Below are experts of layer 8 (counted from 0) of a mixture-of-experts language model. Rows are named router (the router's row for the expert), gate (a neuron's input weights, with its number), up (a neuron's input weights, with its number), down (a neuron's output weights, with its number) and show model dimensions 80-159. Each number is 500 + 50 x the weight over its row's rms, rounded and kept within 0 to 999. Numbers have three digits each.
Before each expert's rows: "comes before" lists some tokens at least twice as common just after its tokens as in all text. This comes from a sample of Wikipedia text that the model never trained on. Tokens count by the router's weight.

# expert 11
comes before: " |", " | ", " ", "\n", ":", ": "
router:518497419501523494544471467535604423449504529510482399454543467487468540444436476425567503476474512470522429492573515409580492432479545563562506447506536469581442452595463387483528389503515481516546497570468424538493424538513549551484526520
gate2:468532527588538470517495448566552479516398490399503449467467495472499508448549453493477532587450591557576461481517473492516404590437532516577425573522538478480492511572488521464437472476443457541561429476515476487449551466464539492513472531
up2:508560494520496448524516512494472486491500513544457435510497502513476499555451503483466389427495454451478590489419513505430553527484483470406530444516431475507422454400471428476535532482563429424445550536442472453560556605488511603516518481
down2:651527533498487494544611498492537461543570548541406488481585570500484623540520465454552475486559522443517526489466459494563527542543431538595467499468500516404522541525467382474445525433559537469420497536570487564470566608614485558490491523
gate3:485507499479566551493432473519445517447508473474476520420495472479490567536477459457393380506458525516489477531485487495564486482462506400556548409524578490494513501521447450515486416435455547466488465502438442376416479495527517514453453481
up3:535522447485498503550458533494486467428465546415536538474495511455516530509523444431461464512519484531472443488472549514545503582408520453480535510515570572536513484614417505486514536520558568510530438623498536446401408444626449485444540424
down3:423489449515471550420501523456552420524527539558560491483525517493497465526567498531373494499510504486452594510470562445510529419551500510522448488538528464458595507413543438491418582574474540476508518430554529463485516468486534321531448565
gate4:517625582521587431522522556456535469571570468507547507466557535507542500463532448429421498469402509457467526421528535461437507568570515485438518524462429497491452519493537519484558550592502491456464386510435556500473523566495445559482522491
up4:475350418459445543506540488429422507483595501463510534530481546417445512413447530472550518461483496543506453462436458489500551539463494511427523533453517576502516518481509589491430523494465477526495507460438471551506403472517468539489573508
down4:529492547481496603495502536482569472490545433532467476488538612529477468544429430504499475491537555521483521481507399563545484414584504476511454443448477515415564584434491461501467485473477466581466466514423484599519422454547600557514516596
gate5:494511459584478386459499454573440473487614420483428430412537454509469546554494503518576478490526435597560395472489535528440595521535555497475548574541488489538484452496546509466495543466526431396462469510517531404474448496435468549520540413
up5:558499433429477523520445447534539504515524486524410530452434470542408544614541445542530644563440516541585433469622592574475470517388560445571465437569540479464513376457462484389507541540496405475470553458609542526428513467509458504501420496
down5:506409497474497540525496540571473496536452480539438406468448576473434465483514444520544510572461572509437511520448536505521419538519499439439497482557503468455596442423432529534457482489462521673421461497524569495527549409516607464420542562
gate6:435514459597514514555551362441515477523440375476504552579513412560517434532412565547461530483444527504491468471551532489550495440570556523496512510535562481597489413450486542494493517468463437506577548606486457517516550529572427626512505553
up6:565417579494468526398543544525509495431471591474503479389495492477506469455557438440535551565552480612451512426466404464416430557478509511553457535460475501461497540493528456489518537494459583517500475479472469583448514492469463358468459486
down6:438468457599585529510485427490505428501564501489464579549552487487472485500436591562503481500487447572456493437485559500512494506635550533403496513454587524511531448633457538504572459610442446502497539471515463463515519523516599572535482545
gate7:521525451452515591570529551541512485532520473484531589504503611543422460481456552545441464543407423606529481534540574449491494507582479472517548469496488519502467609547516524464522452528516371456550553538485438455492472576564507496395489441
up7:562550546477594501540516510427480485453534533477527400448458456440494573487559450565565485600527549490594499527453584506446483551494522596488544535552426470562460474543414588384499556583506562575505541498471539558563570476439460477483460543
down7:505567542551487477521480476487429510504472451531423515495437406480501432503478598513477585539463532449487511434489433540501566398473523517514553452471503491564554566427539547514428496511435512474496464515539496473474531383485572433480495430
gate8:455520589491589491561445499484600456458469471616552541502451503528465509534484486503479507508520566474526510498486473517540522489442541434626513519504511383559517598500421514562552443532488483550485493534471505489469486555442592615463421530
up8:496491474516456482529357542405604479402559490529476433442481525431536502487526480535560480577553487474498513485498434531491448468436524443485521508443419526591496543478518554445517556494530375571549472590543470458559490510505503534587483444
down8:432533483472494437516496572473532535552567485529542432458525465463452498513517486559441553489480552577509501526468461545531488502495483461472459397551483505514402493557474500559443498479472503541519508449569578513498418496451446453413588466
gate9:531475534446466531557537454471510431377531504473488517508472530514565491495483413470500471424539509502486494593579468509443416492482458577447533451510487473487524464539509546536440397518576461524421598430503605491503473590497526491507469449
up9:360520504453501536501463601491514507492422443515536469486447478487544458538440442500510579467484499546554541526437497531525542527487541430524502442563533520568499451457537365511442545552384509494409400542449536509471522479541493484515492546
down9:508506522566499475580547565523511440533484584555480432456484508453439468579521552464554460502486463472541388477539533528454464548574460531563496584497572450494455543535540569587534488551480478416416475538438526509417573593433587552472535444
gate10:499563430471500460479481523529420536493458503433551485550494536451388481513509434587594510489554612603516535498511546553539501518529479533573495485442476450508439472472520520575526517520494489513580555565387519413551442524389467509543485531
up10:548501492530477403508493492511504377535513522500388409508486577505447483490486531573407501529482500477456532463557487478496572655417457495452554502429592434556470571452405665493565455533526471471502537464463547513541431563517493430488488504
down10:522525505494453462541499508507595516507546553483439348509480443503419474414539449556463435478516453464436462626484479482503558526576541435496527461532518424553469502398498433490521343455419609463522463561500407454548471552535465452466513540
gate11:610498530516497507529511414454383483637540510500474522465526524571525487453410453521505515551443513474467598485427510425459491477538501443500562451542495508417473475547602483552467465462464477486467486473538434568542527532486495511440536469
up11:527467460460561562502475553522415538448549511503482472563487418544454473530511455450607393435484510483470552447552499462360517493573531415481495566485463575470582544395573533488434522527504570553534460454480543435456461450482525486453452568
down11:501485523541541525530585448401537392521508545440513525596462500590434534522521498441475582572513549524559521550523480483500503414507522504534490506535507477507576525421381504511499570539541462488610502535491447512505464522490555536444545599
gate12:491496438426476545444444500542518581452536477531547460475518486506488493507576467523458452529452560561508544502433520438533365411534533467501561506588469549550487485444458538554474522530562517492468387573493586420513511436461614533471482476
up12:482533585565449559514516429461423554528490573469520484490475435527493528529519418478556450437489406465469478501500477522476559483463420470466464555570540458508514535498567478447466424543501426533445551371454515576453460485514485518515614521
down12:487457545529553475543513400509468568570535552385420487582497549525494527505584568465566560457404498481533541480459449487468586486465436486460513411523589499476563567621491492498507535466520538481632533404459458506450486522386463430442594496
gate13:486477493548559421528535485482436457552523517406481573489473595501488471574530574522466435500575504489518533546443610542434616490446539606536541488492605509479557503602464443479516525532471545403436561560538545556406513535416511592483501523
up13:511458538379449557458464526560576491507430600479525515531527511468498483427584533549460594491580503542508479545486479460416446577531411509555510437471471542445387536536503487462552446431559464491513451483400503485462455430468528489550406403
down13:466584466422428487479539491420523500492538544596590451497501407426600430521423554480459457487523507476590529491553607576500510555448518425499492524464481537571520478447464497587420469439475577516516504518469515412538450517451572463592535443
gate14:460520500441546513426523480470450527412499426412371458447517611530444528531516489448487556525586514390503484465482517555487581502490534518576510403487424530501498450552422541599631465498556489514471545624462501414477531557491485440418474526
up14:510501397480481463521518553532559468544533519522591565548502467557472409436511464432502390511528541462472493596586410424485459499478505526529547565434527510534596563409515574442436441501473609489467570523579480576536446486541455558547510417
down14:528508504592412466461523403540471508452557519446553674507525506468519499521436534479491492500490483527578507442494459482574530480508483566528481519533455459514522430535453418472526405544429513368486478564442421404429521486500528537509504566

# expert 1
comes before: ".", " to", " in", " of", " by", " was"
router:521534518484516480427544565539584526545525515460454544473497546585535560528409515602566516432555486550505526404492433477530435528476559544516528472544638462503470537404491503509476600496602496506541485517524518486503566431463448484439460471
gate2:521586421526422553481535502566502547592437578374478512509512401447535457479435493484430522463467497469547613590461575535503553467477542490513548502649571462484448434515510514499472513547501500529461477570543467498528568527541410545431464548
up2:482481577490462526498574539511405517443522616523427530587492459510505461412459513570496538434510491432455523537482507492490600491483452551501555518614469526526537576516528534520540428495521595453523561458409455464543550485470466522507483575
down2:456545468482542470470579483546468437460549420517544496488583521493620474542510480413496484478484538498522509544467541502479517501421495562445551537497530447474560454534547481552472506476508461545467392502558585472462424608572417480569492572
gate3:424492590439445572462548482486501482587552445519615507540470496498489669509524565484484459445469527501467492525480469559405494420544550552519491525538532523484555521512498512455509509534535506414428478521554506518550462579469524574432504508
up3:528535451566569570558462441508622581479527580517534436579434501426451474406511443517491524531475436453575575419581467475514569531476483479455542516450406518490511486430484421491528508452464455531540475467572436555513477429561554427579470578
down3:478588547541487489515478578516487415566532494528484435486574551555444480520471432505515499525551456528511474537501597448558483461530528551484517475529536452521508547527430588526505494483514485499440491510546516542490509518568541436522448500
gate4:549443478531594489435389514484473495505394494507510543589474469522569521478567567506570511586528446422511492459494490474500540473519562495523510545516592444508606525538505503588401487445531543452533563550626435455498568516412607492420397557
up4:502489499469370475512552460507536522465553428440501395479544475556382441523506417518529449482534594458557501562579515485496512442543454511573416530490385603511474453528410535500518445564437478517486549402354529534471426466537479499579510485
down4:540533478540455467529575503556413446521485422640621490499483452482593547507455437541384576508533489515513562453547381507578538535522472447488517469636410508520509445525425460556507518496518490547542502503432525455530457479445501595532496496
gate5:444465399494531370511552601587538475461494556626435540373584502462592514544503455491498610427508515478523576550404417509568480540482580465486552498478547405513527449536472461491500466444426511513483510537537550480513509485546440507496408533
up5:583493553470446540446595533545585558350549482389582496559398502507578522431409411465412442562522503517572530546493581495587442483401619420556575456521493529460552530516481529533586397514460452518524501439514513506459576434426581437516540593
down5:618518457437540589467490420536439507575490599604537535576532505525541547551528512540578463574478492435512508464621566544440478421513454479465476476468478469474497516506441458514428578475447535434478469517480491507467524412474482543562543519
gate6:463519473467376436571500517617415521471525503511507584525437545475515464526502474446439414449410381569540499499496536444517550520393542403543476481475557496497562629420435544500534495484529498489534493560520530562455557528478641480538488561
up6:482551497465605524502496553471517544480452545522543487506547470517478425447583450444493507542560547457476431532494521474454419565489519565487440437478489428525511362551446480534469407503518561552497448470474491427456463470541449496450583535
down6:634571474602475485447549548537516485455449643468513471520431429555536522475546500449530522486467551464549509530521477633533541487420429462436473476538603460447410487478484454606539467541458483412595491394549538522628500508496428531464476605
gate7:474528438560575516537512486528538546477449442539460487400552486513498459472424465506505451510529460576509499517515566458457464473499480522449514420550608509589422496497590411475579506558510451518446566517606457375488557512589482484514463567
up7:506528540466501447548498467465548404540568441475630487560462534460526539475433485486493477516528404429458463571494522465484414506541416506525434549432512492489466566548501458449493495513440427463541487502428583525482565612498462569591504525
down7:361490526534395381543547468501481499551533489500431448543461439496397509503514482481531498556555427470454429488471501409425514416527393464460536576472485550460515441543577511403454550521521494452540560439475510506489506519457591534464430510
gate8:501519499524485469507449483480479464559451441477450423449412512580554477467445537496523465538493513518557558496531495499566460571535503492536466545578611528538633498503430438568528555565527533515461490472473510467538525490543434524458446454
up8:515507555515596369517526534639552565581478539460469480420545591503559387488466512531441507522484512522501505494432524581474460535476614533478414412588606465548527444491521532436469505472492480509560496438439542505497533416518455474468514561
down8:524430503545454503476459494446508451379497558589598477446460414530482576490563454526451577459395480505484445446436506496432546491574436410503586554445361474522441405531489472460374498409467497514449489552452382509576438472559596517503556411
gate9:429494520599473477463479552545543529584380511557462546603563510563524486580460456543537590464554495541499561503431490544476554556496543496467522482618555460596509470454467472495444528455382486460510509561516470598524587575552500485493502453
up9:476510485469477445524480517421517527484448430385525379538549539534526598514460464492468548560527578496509509529518479515538490571455483485454466490566481581460484490565534428560584491477560471477449573572493546524396474391538499603601433481
down9:442589522464541534500472454461461562570497460470531497440510536451588484501557461576541537546463495513547534487497533497394519547580486589567508540494507540580553522478475560485546531431526500512538447433461489535502519518470490527457510545
gate10:455392427493613559468577569513490529565512531493570579529461511490622462568466498518501516483449457493513589540475533435586634508482483447472500439478521509377454495480495474538460473498533449488485522450487402518483424436415463466410533463
up10:425475455486524497491519560475535497523470560516553504382439493489542513457426465487474539468450448447536597524490575433481647442466490460447469484555554510431497506506510439514472524488516463519451456437542496560539413442429473480408498522
down10:365507417517456452579546512566489485490457527483428500411467548452447494430418510514554505450477515504559458540463522476518434562535540431506477407506489481451491485535435412558502490475507536513590519503497416442467467480459434537533558478
gate11:463599594471580551494410499580486502444442438516445469469508628495459514533422469454463520396541500493525503494504454423520578491529501461586385416427468520566399521484549526483509523591546534563504475500533492431460477490450599477503470542
up11:559566458565487484390439478487571432494478476516511526459482502530470548574564589514494454482560558478481448556485463475491544538490511631515558513470575442527504618551455470537481469529586512511509473542450538527592435539479498502510476507
down11:487569540503489480504547453523451546538424571495422485378509536520428517529527474484390544527504397367536472551529492398476499508463525480492536475499538533619501536470459534453514414488624531547434537487495491481558463490389374512522503508
gate12:475538555542471450493519488538448436484431467487520438489587507512477562547423563492368623449515478505455468537466484521521519534501577419558488475531575430465482581458564436517537430466512472531405442525487512546502527424515448527632492476
up12:465439432583608542487481441523579553465542451481444517567520437548576542449510494475501469437468557665576489476531540469521573486554532546497542537537489427492423593452533441503575482474539467495500533545556499420567411530555472560465553526
down12:574443516541512421463494461474516567457476472506551475423477455515542545567503469452393532458493479490499416445559547428447505550374506497448506494422441472593527452534490536462481425461525519473560472416329411537534498436492505531504599497
gate13:535521445496451510462497435475573513545446599473539480484521499564467481514581489470503475482498507479502458464499485552414493520453508494538503397533492524460454531497431532480454561473471503519461513551563504478494471539490557502517439525
up13:514626536491458521473479487557596479461483511516484472519433597548533610545511552500451522497564522442458569466489579486458546430484548482617480515470576483555510520470475514444401488465467496438528472557395496472553570450470560456481441479
down13:514490623476479506483477523520495599515478426484413531490402468544387476496496501607475483548505490449477522445495471534435568465533536434455523438485451545489539456587468561470482463462417541451571474580532404496540525455433498430406609460
gate14:558523482513640483505410433534487474567476504457595475435504571497490427601525483481603455442475490507529553529430492460533477549489386430471573464474513394533541526550578415439427480532448498498438530405624466455443476471506455533539543429
up14:445551516524565506510436491537463390572549376554574497442486519483416559539514511387537420400513493453502520527475399481491555542468506500530595604563480477520583478477461480419487525514496451478499471456488553404533501537454501581524471531
down14:567470503525507416489504397439547583514509588560517497472454542431502554542466485460610520474487509418518618494512507476534517541551460386467482494474413568393527461561503571515486500396506574460454520499514461478520510611511468399575449512

# expert 2
comes before: "1", "2", "0", "3", "4", "6"
router:548605474427522435509518405507445491496576498463492548472493462460509507472470461424483514524564508505488509571451528544513572452557542450474476507467525489506578506490471517481524442551475508463491517520474560481456459517418470543585504509
gate2:448598541497490502565552522510530485374522587526396572409487560506415601465506522472645563521494507522474471523454471539538596457595535439499441467586483498603559485465466473456552487555535474486500528431421476465468487518525467426599455573
up2:456517468570521580421456454579451444491510609569476514514505548522508544467458538466565538555467526578404488472542466580621530478537442481445436523499557493475435461399472431424535437508592484442497526526434517446460509517548452469549473511
down2:560508456496579484468537541477540534459467488522554407489536481541530506489577546467494530444441470491574432483516486489482489510520482555497437440581540473524473612503504540524527500448522400506466564385429532439560541538506467574558494570
gate3:406525515416555497529530514441468480458476543482450548577435522519472480469413521481528414480534472521520521475464522498440578500544508483386493468470530511538516377528451515524596533477552469410558512464520399468479525470459567563507466515
up3:520454535490437515502500559491413422537588518507399487493535467467528504529555453486448485490481512533514533547553481488485458454469488541512490526518472515557467560407539553528606534576431463504437439483420666535441491587489517472393452466
down3:556571475486533590443415471530546510475530537452498503465518438575505508555454509567515473477472505636571488539562497594529464515516473456443442489544483528543438495494460481404583459516599538485507413393554464509514548563522537426450551476
gate4:487541524570494410445505492496467526515471462497537436438488578503545607586578466448485505522520446483507556502442481453565463493475410510501546445535503393433573476501468536571607523450457440575525452475496551477501494532523543572443495477
up4:468527561590545527554529444495541448433439515517512572581507521506504443503469508487486560519626531471512452461538412514474488491539511482439454551484462410502465546463454595534456514535505517478476604545564527451530528501498465517592498491
down4:463469513478511474494551520481535510433396545463543527541506529480434546478381479469441560584519530448537510612530523516409495584452406499454474405587523549603555427506513456532445448538502569461543520496565475553444530483555518607465512412
gate5:503514394565582536482437504486478364462530468433536442517467447600480395407519504434544507450485538431442508478503493466531454460473461521476525516553471415546502527598515444558552535537504527480521509504480416502462368563498482526502504571
up5:532456463536474622527564506526521466528464541446542591453542535528517456569436400589558480550511468537512523492528504448481490507547551549516496556457556568484395464479397484498421549491517515538455543576600535466540577479576538454482494486
down5:405435472474586513483489569597482519492509459482604453435564486506453499421369475501491553536405559556530590505445407463416509404545525553547615533542466543435495486520513518544466560424495490497510493550482466480588499541568476500486494478
gate6:481486487504478462459532436508490448524422554440596522436472505420513520542502513406527512497520474488492488462390531449582416485480510522501452529421504516311427483500458545531476523504522509456571422453579466529478492533465417407517460465
up6:507487599454648452457568473536515467612501489441460462467489486517499502469465468422541420520481456487500471449453478490452436455460511498514444490505495567448499446468440469460530483515476619459482480459506517462541369478464453392536459473
down6:555554509475448481562375481427501517399519499493543480537525532466527519585480433539480518532464421486501433518493554446504541578555506449531420460582421530506533528573537464565503553470477526480454528574482511458611435511489476488449410489
gate7:513537475537435458438504500536518515403550485458439498544551557445405554525537559584461539483501451558502442506562494482416558469530506463518535501540501452381539555632508512534497557517489539455552551484579482558495453538439513482527478475
up7:524491548424537622477493571516394552508451570467555555564441435555511506423545499382500495601497566472525560408459510553527465519463512493542411526464481535552551415565488551388431441514485569497564471575402450432548532477435471508451522464
down7:503535448457502455396490568500444515537544555495497465524455533434538555570545479515552527540488494555448451549550506531490479497534500572536474470544503339534445475429506475578460470502542554389529531536545432508440506548458466590555492492
gate8:553442594499587466497408468487441532511553435516548460530478570566524436578511461473613500522525593471565438467485468481450484449473417565489554538430474532524490539559483609483444553499502488550517452526447458477485462491505517457453536555
up8:474441501544558516498464540529448543481515438487502508453509430523440545634516475404474567481597515499441432540470544504502477444515590390519512480534515522584478513628501577477523564482477532511560422500507478588447513503532448527471491523
down8:478385477530519530539426536449555372548492508571514470538397509512525447526410518419477452420445485488502433428476503493511431423449481493534538567437480377511483520553435555459441486423485567469505475421455501456604511478497563531472505385
gate9:497491512540475546459540535463417495512565533498541526471545428546533506568601457507554502429567496576598497469544561418547523538453437546486441456506436513498478429565541491506489544455545607484502429510574436460414617542510383552525501576
up9:447541438475557448422515431522508506464400462443495505555485512538436486563439554460450440545505510539429480529396429500491495442506525510456540442451581510506526582466344475484515521508465466482492489447447565479554467426502532460479426533
down9:480486435545521495495567501444518513470537424429465504490465486483497547552509543440519478427461390438477453437557548437471551601533436514445542392459447487510550540502585467429634491402434527607537544458553414482558395511462576521495491521
gate10:503562358484521531551482455467424542488452542475535585457542499501599498547463494469454424492476490476550576519472506550518387510504496470585512533507530511407467574443509434474543510545567614465499499493499489541505492443423484498558500545
up10:569536534483579487588436457492439558456568450372607452416466468455533503470492491464521501605544492517575450503539463514556371570508557448409484483504528463552501458615497521595406568416556477507484495564544400456516476546523495510488502452
down10:504565480491515530413421516393488454497486411548476499466619541446512474540457496528548542493432475464518380489536445520491504528509377552539505517432487458521464508531468462446461498626497515485555442506550425521514483551489490515366572468
gate11:458491548491469541459517564521522539503358537478450457519495418525510523414530533512437527453628453405454502566528515533526487501519519456561448585533493451514420555531474467516518494453524433565481517575503521430460526484529521459476507500
up11:453504496553490522483575497451549441469541649465437531479535480470524495522490495499493493475514451511561476558444506539459545435466494435554537543497502428571443584403387484461539490438471522492445490577515487465455445507473581622425578483
down11:532593537522509483433574539503492461495505523467484493532493496445497567510489497502506563544568613545502533432461488609541467537571598494469483460435672504466566628478470522495463466545442456456548414450502543482484382432476498478519521501
gate12:557492564526566494446518488482419497433461538470487516498492548427505420522458536494453426488530485529443648537493430537494474592603512494431551463594493420454527488544499468503521460579511533503428442410532553415492510434439462497613579540
up12:508579423475464454563439479508451452416514486482509422578430440460518430550555612432496532582507468433520546502462434592591568529433530474397465362493521499484530500568578549487508570411477507458499452404483432510430500430470434464451545573
down12:548448466577506477491451465547532494478493519412494440444559466444525612435533484484501517495465397434531510429481480509606441474505558452472525375491539546439388564401524446433516492454522409562454510552585487479416551519573543402539534590
gate13:527516426523414578515527487498491531529548484564559455442517472495522476512532471404493475501547572550541467554449561411519517539579590457396421557458515490431548511597478513534528537393559503493488427528445560490536583578485453513419474533
up13:457516521459458504473496515534566494535475470540415472443550511483525542411547419500567493544599521477566445508522496560516453544502515527556516491401482527519551503556427512473513543459549475494520566482472486495499549447543541545457410508
down13:489556506486479517454455484533536499471397464434521498452490623513504547445474494542648521527567476422545547430556424484566475445465519585503473568508494481502451547608455571533507495445456515573499603533545429549473442510520498459532475476
gate14:531463602489504380397566452507474491538448612534462533507415485509379589454487526522528482480486542493437455551441480462493500486574500528540599536465543539452485488451493449434475484441436561386448487517467585537507418547470447535486441418
up14:601487536466504534550466485515506481521452574521410446567453494489588508433392538463418535501470521523523590593446526494477456474589592569566595590523570461572594489514448422490444445485472521594512577586503552503521434434496546531513467489
down14:541391532484499433440458462561539525466482495505485527558562483540493506448441359533437440372453470510530464537500452489555488414545521475447525568432531503451561362468431492452426498502461455555539497584518483500524413450540490539479430473

# expert 13
comes before: ")", "–", ".", " |", " | ", ", "
router:497424471575453523595465549534471471537442606526438529519423421450558494436594470465547413504584512581523522562423417416528424474488576495454456453527478490412509537449393617584490504517426485464438487568407518483473471425515490448539474529
gate2:521426468550493571572409491493423533547512551517440606526477510451465494525546483493462515499520499545456514499494430531478532473517585448420473444477608485537503563475530497512547405615441496526480511436447466470474500443501537471497559516
up2:562500491484568503524485546415461602562372437394530512497480581586436531492437516455415434408582558467485568509395386492500583517529508492532545573625447473484466548527510525479474520530481411494379560458395450539483586482534446411512503529
down2:413482491480515574627513421504546562535565529571388477409465494508392605503516505508496456456605545494464465510464473451438451557522494529481533492513447406486466590477542490461480409583534426484433513510455492465477506533471527605521584534
gate3:567419510572521471488483562579469498468474456574489486523468494612597504530528400431528477562531471630491506513539554463465618394502480479548535462541406474424533563501570522423532459523513449529557540622437516490540461486484413548365573477
up3:512487490588529498582528503405385407535506480500538540455556400532577547527446518460611499458540535531518522504467464540524502442414553491426414551635438425532513536486505467465511432499500473543505464452515381463424589453473425472354489483
down3:395362553514489514537518488509611525495461601599489463537501548604540529507536523461541523477409586512586398505593557512487607474576544568535470578482421449559446571531557537499406475549542555536527465541544579477483519561488436425447523500
gate4:472402483493496507515394433531510432545484502458486518456473507476469537551525600418495457488491486549473517501458518551585458467432572498483520549429522568559417544508497545494495472569450442515570553517531506533564445450432404499517512524
up4:511490470520427527513619519594616534511500440531453464559422604507561539564418469499579548579532416498540437482474603526509480541475483494521516488479354401410510485352542614536454605492524494491494419464480487494498526530482516507519504545
down4:453433558658462478468487481527572560476568452535383555643517628604463511439554529506503514480439567484479442512511443542415531448503426527506490542537562540486425597500552504438431566486634540579550498465568443435458475511499422476478494465
gate5:455385329590436491438435542542552440522460495496529530544461447527526416556544482456578460549454423450573472558461459572523579478441498560479548475509524588484422512502496566482505494443465467497551496626499476417473420499507523531476504487
up5:437539502595494476502505502492529429531466459467510450508593485562570512425507536445512497505551458513541532565445465506550561493553439547550506479541408529620473431466488624451392511452589486514615463469482455445461434509486559523517528456
down5:489515461567617492558497419613395526484504450498467451500601522457426454510485476494483536506490531501445490469444440497478458430467529488417417532516598487422579528452484491503399501560485566523427504475526425437550460515501556524483543548
gate6:581460518511585433570532528497423519506524422512451560506412425477579554458484549460541520491584543569545444434394465453438449559575471493559529451488406502432428529597577466474533494391543516484455514491476427536527570536526537421502486597
up6:401564549478486545464515430582455545462532590460517488463559509472488492519493520613486519498417536512505493637455612511583483533446567398480487521517496386562553484541448447492537537611510467500475501460500578451405460527422501570493539439
down6:459525514487473569416473451589470531557440528561465511543472515411506500517483450499493515464495421532529458436423485493416472429608430443529489623506550440528435535516474462409494457481523508486487546493540471534460480497552459503477495510
gate7:550588547517431526554524501536571395476541515543538488554534600503539486498470541483521444515455429416524522445455492551513402547445561500515478391513560543510547468438437506562504483415463454491515550463509435520565443584530474485476514565
up7:575497501479466521509465523547450526404544454484490530485506495473515612442606443513444476522511523485442597607547521437533567402530490442501468479477477450530485441508544444516477580507486457586549543525497552523426588557469479509500560492
down7:467526516482466433359478439474493539570452490487511458540424548533531509528493527468437507513524579551494484529536500439496479473464570451474484482507446494412449465526480465436461564437497433491466502412487542527417456521468566525527541510
gate8:598515537536537456485468469575495506502483469397483451501456522550572429502528541562542492511456516601494518513490532478403456474516586528465593450482461551508529539544527467536591516497519410504553463540413510570560531559522536576520529479
up8:570443462452452443503554473541455490487443498555565540524468514527615461564467481518574478522506530529513496556465443467433550435534514517437416457549527557401559453608484563429461548505501394490491489548510516522591540491498494459451538532
down8:560516471604575546507511429544529533417471536506534516518495478513507578531442511431445569534376508577444476424445525494431521505517491461561384512511574467468482529545467542555499429453485520522493518500460530518577508570483516573524539485
gate9:541554554446494531515519448556506555393549575505482506541507499523585464469520420476528542448440483501414466569498537479473459571558487508514490504420480491539569461465511431469639532480482486563464403398494513476526451530426496474367511582
up9:483531470516419453608538392397487541501455505545455472536511434516425506446598547571465438458486490471488487588462513502523457509446582537478577453448494458551543498492541459540597500442525519490492386477443398530585538466482502443528498583
down9:561548508464415437456536443543556487442519491462464513479501409414536522528536479483530474444416489441485514481545478517569486464513581471506523440424535576477556536577592427456456479505471559465492538478556566430428595497527520523526491459
gate10:465481539472472445447511495494450485525458482519421532545451480533491438549531444462516480543522435554507423538547566575514432540552501515571512451452378457452545503468477554547489513464513557480574462529534431516529439445534517481513517458
up10:462471553487397501513500549528478478558440537532412490529465533499504590547525422463462463482463510583492460528547540509545431624639540486480472477442481578418650496506518459458673389564512487437446490527535487484515445538438519513562498463
down10:408510497570461484534494529572489490523466482501434430553524532559496567552462349479554557452549489525514511480486560467455550571530533531469373497506498549584554614493601474548476513496518562451487449521484476485538487430486508565468539502
gate11:514516515539421507473439515455469473453453519445644476469544514496450521440478547430534467446556517514512403441562590396466454377500586430478484536475445434511501488482418528456496580577484493542452491523532556451474555452566438524519456499
up11:429475512522515493520490464538574537437532403513489431491541559612508501391471503494508486545555511500494422465534489544515449457585495552391554563448484561432580359595456502452563550566504548471529428546513433541599428579564520525526480521
down11:425431468582532423506480454498440480463489459546543462561445462405615496484477527508517580516515496477563561510528559472491526512517599477566432453466557520502491566557428516537520484464523484549497450558523598423537497433578508448521511521
gate12:550477458475496548576613589534542484520564512554480551518491510550582484591579488484531445454464521522425471452487495497605478493465480572575476493471493460465506544600483467506442454619511454518484556463474533539550443633435526482580479536
up12:462571420495492541534509554425424498506530448500445572564596559464531354501588514564485604477509506446437508573513495437494486456522439434527512414481407527581569522565492531500409553567449531596592553417509497482504407457564416530489585502
down12:352428477539475504607454490539526480499488468557554533415532426487555438516565502449429561425516483529589475465461551475546588376548491476521543451476529495586466527448444508580508523505493535519600370495576435527509504548510445593458574552
gate13:491425511493461521580450465445430498449521604489430466506502544440494550538587440487519400510584516508545486504499484428453479554495483537559546469566558495542486517429480503511472563535573469481533443444453505461502504493494561416506494519
up13:488409497560372469502445489511565640498431503599475465580506480485553487550516491480476486496617478506438444529501539487547546491564483522592419439532503541432479557537395453554524599541570495479539363458460526517403538463438482482505512474
down13:384545578434430424482472527479510472535490399532477461465500457497510485371482495469429531497446445428405496476511519438540392569449553470517456489510443487498366501554528549472502515369465545552513577485528441501460477436570501499567528430
gate14:484454481527475422584453476573476439445629422541486533461570392444502444525594492482467538474494431536473485573487448502541477459493552604358484512444535484545514500571455483568596449505451445434436488494568553560503495526528454488491441567
up14:622544439518559482440380480526420488410609559446518536555495442502492483549499463547516477474508388484536540491533540480519435519525501460471450425452548534581556493538477532487506508516519449496516460497519401529490545428547504612435544547
down14:504539564496463447474420406485430551521528563561543482463419469537526597471441502542549454525390461468482457465543495559507438477436566559506574423545516516459496566576495506605490495530557482449455457411466499603580523508611444520474538510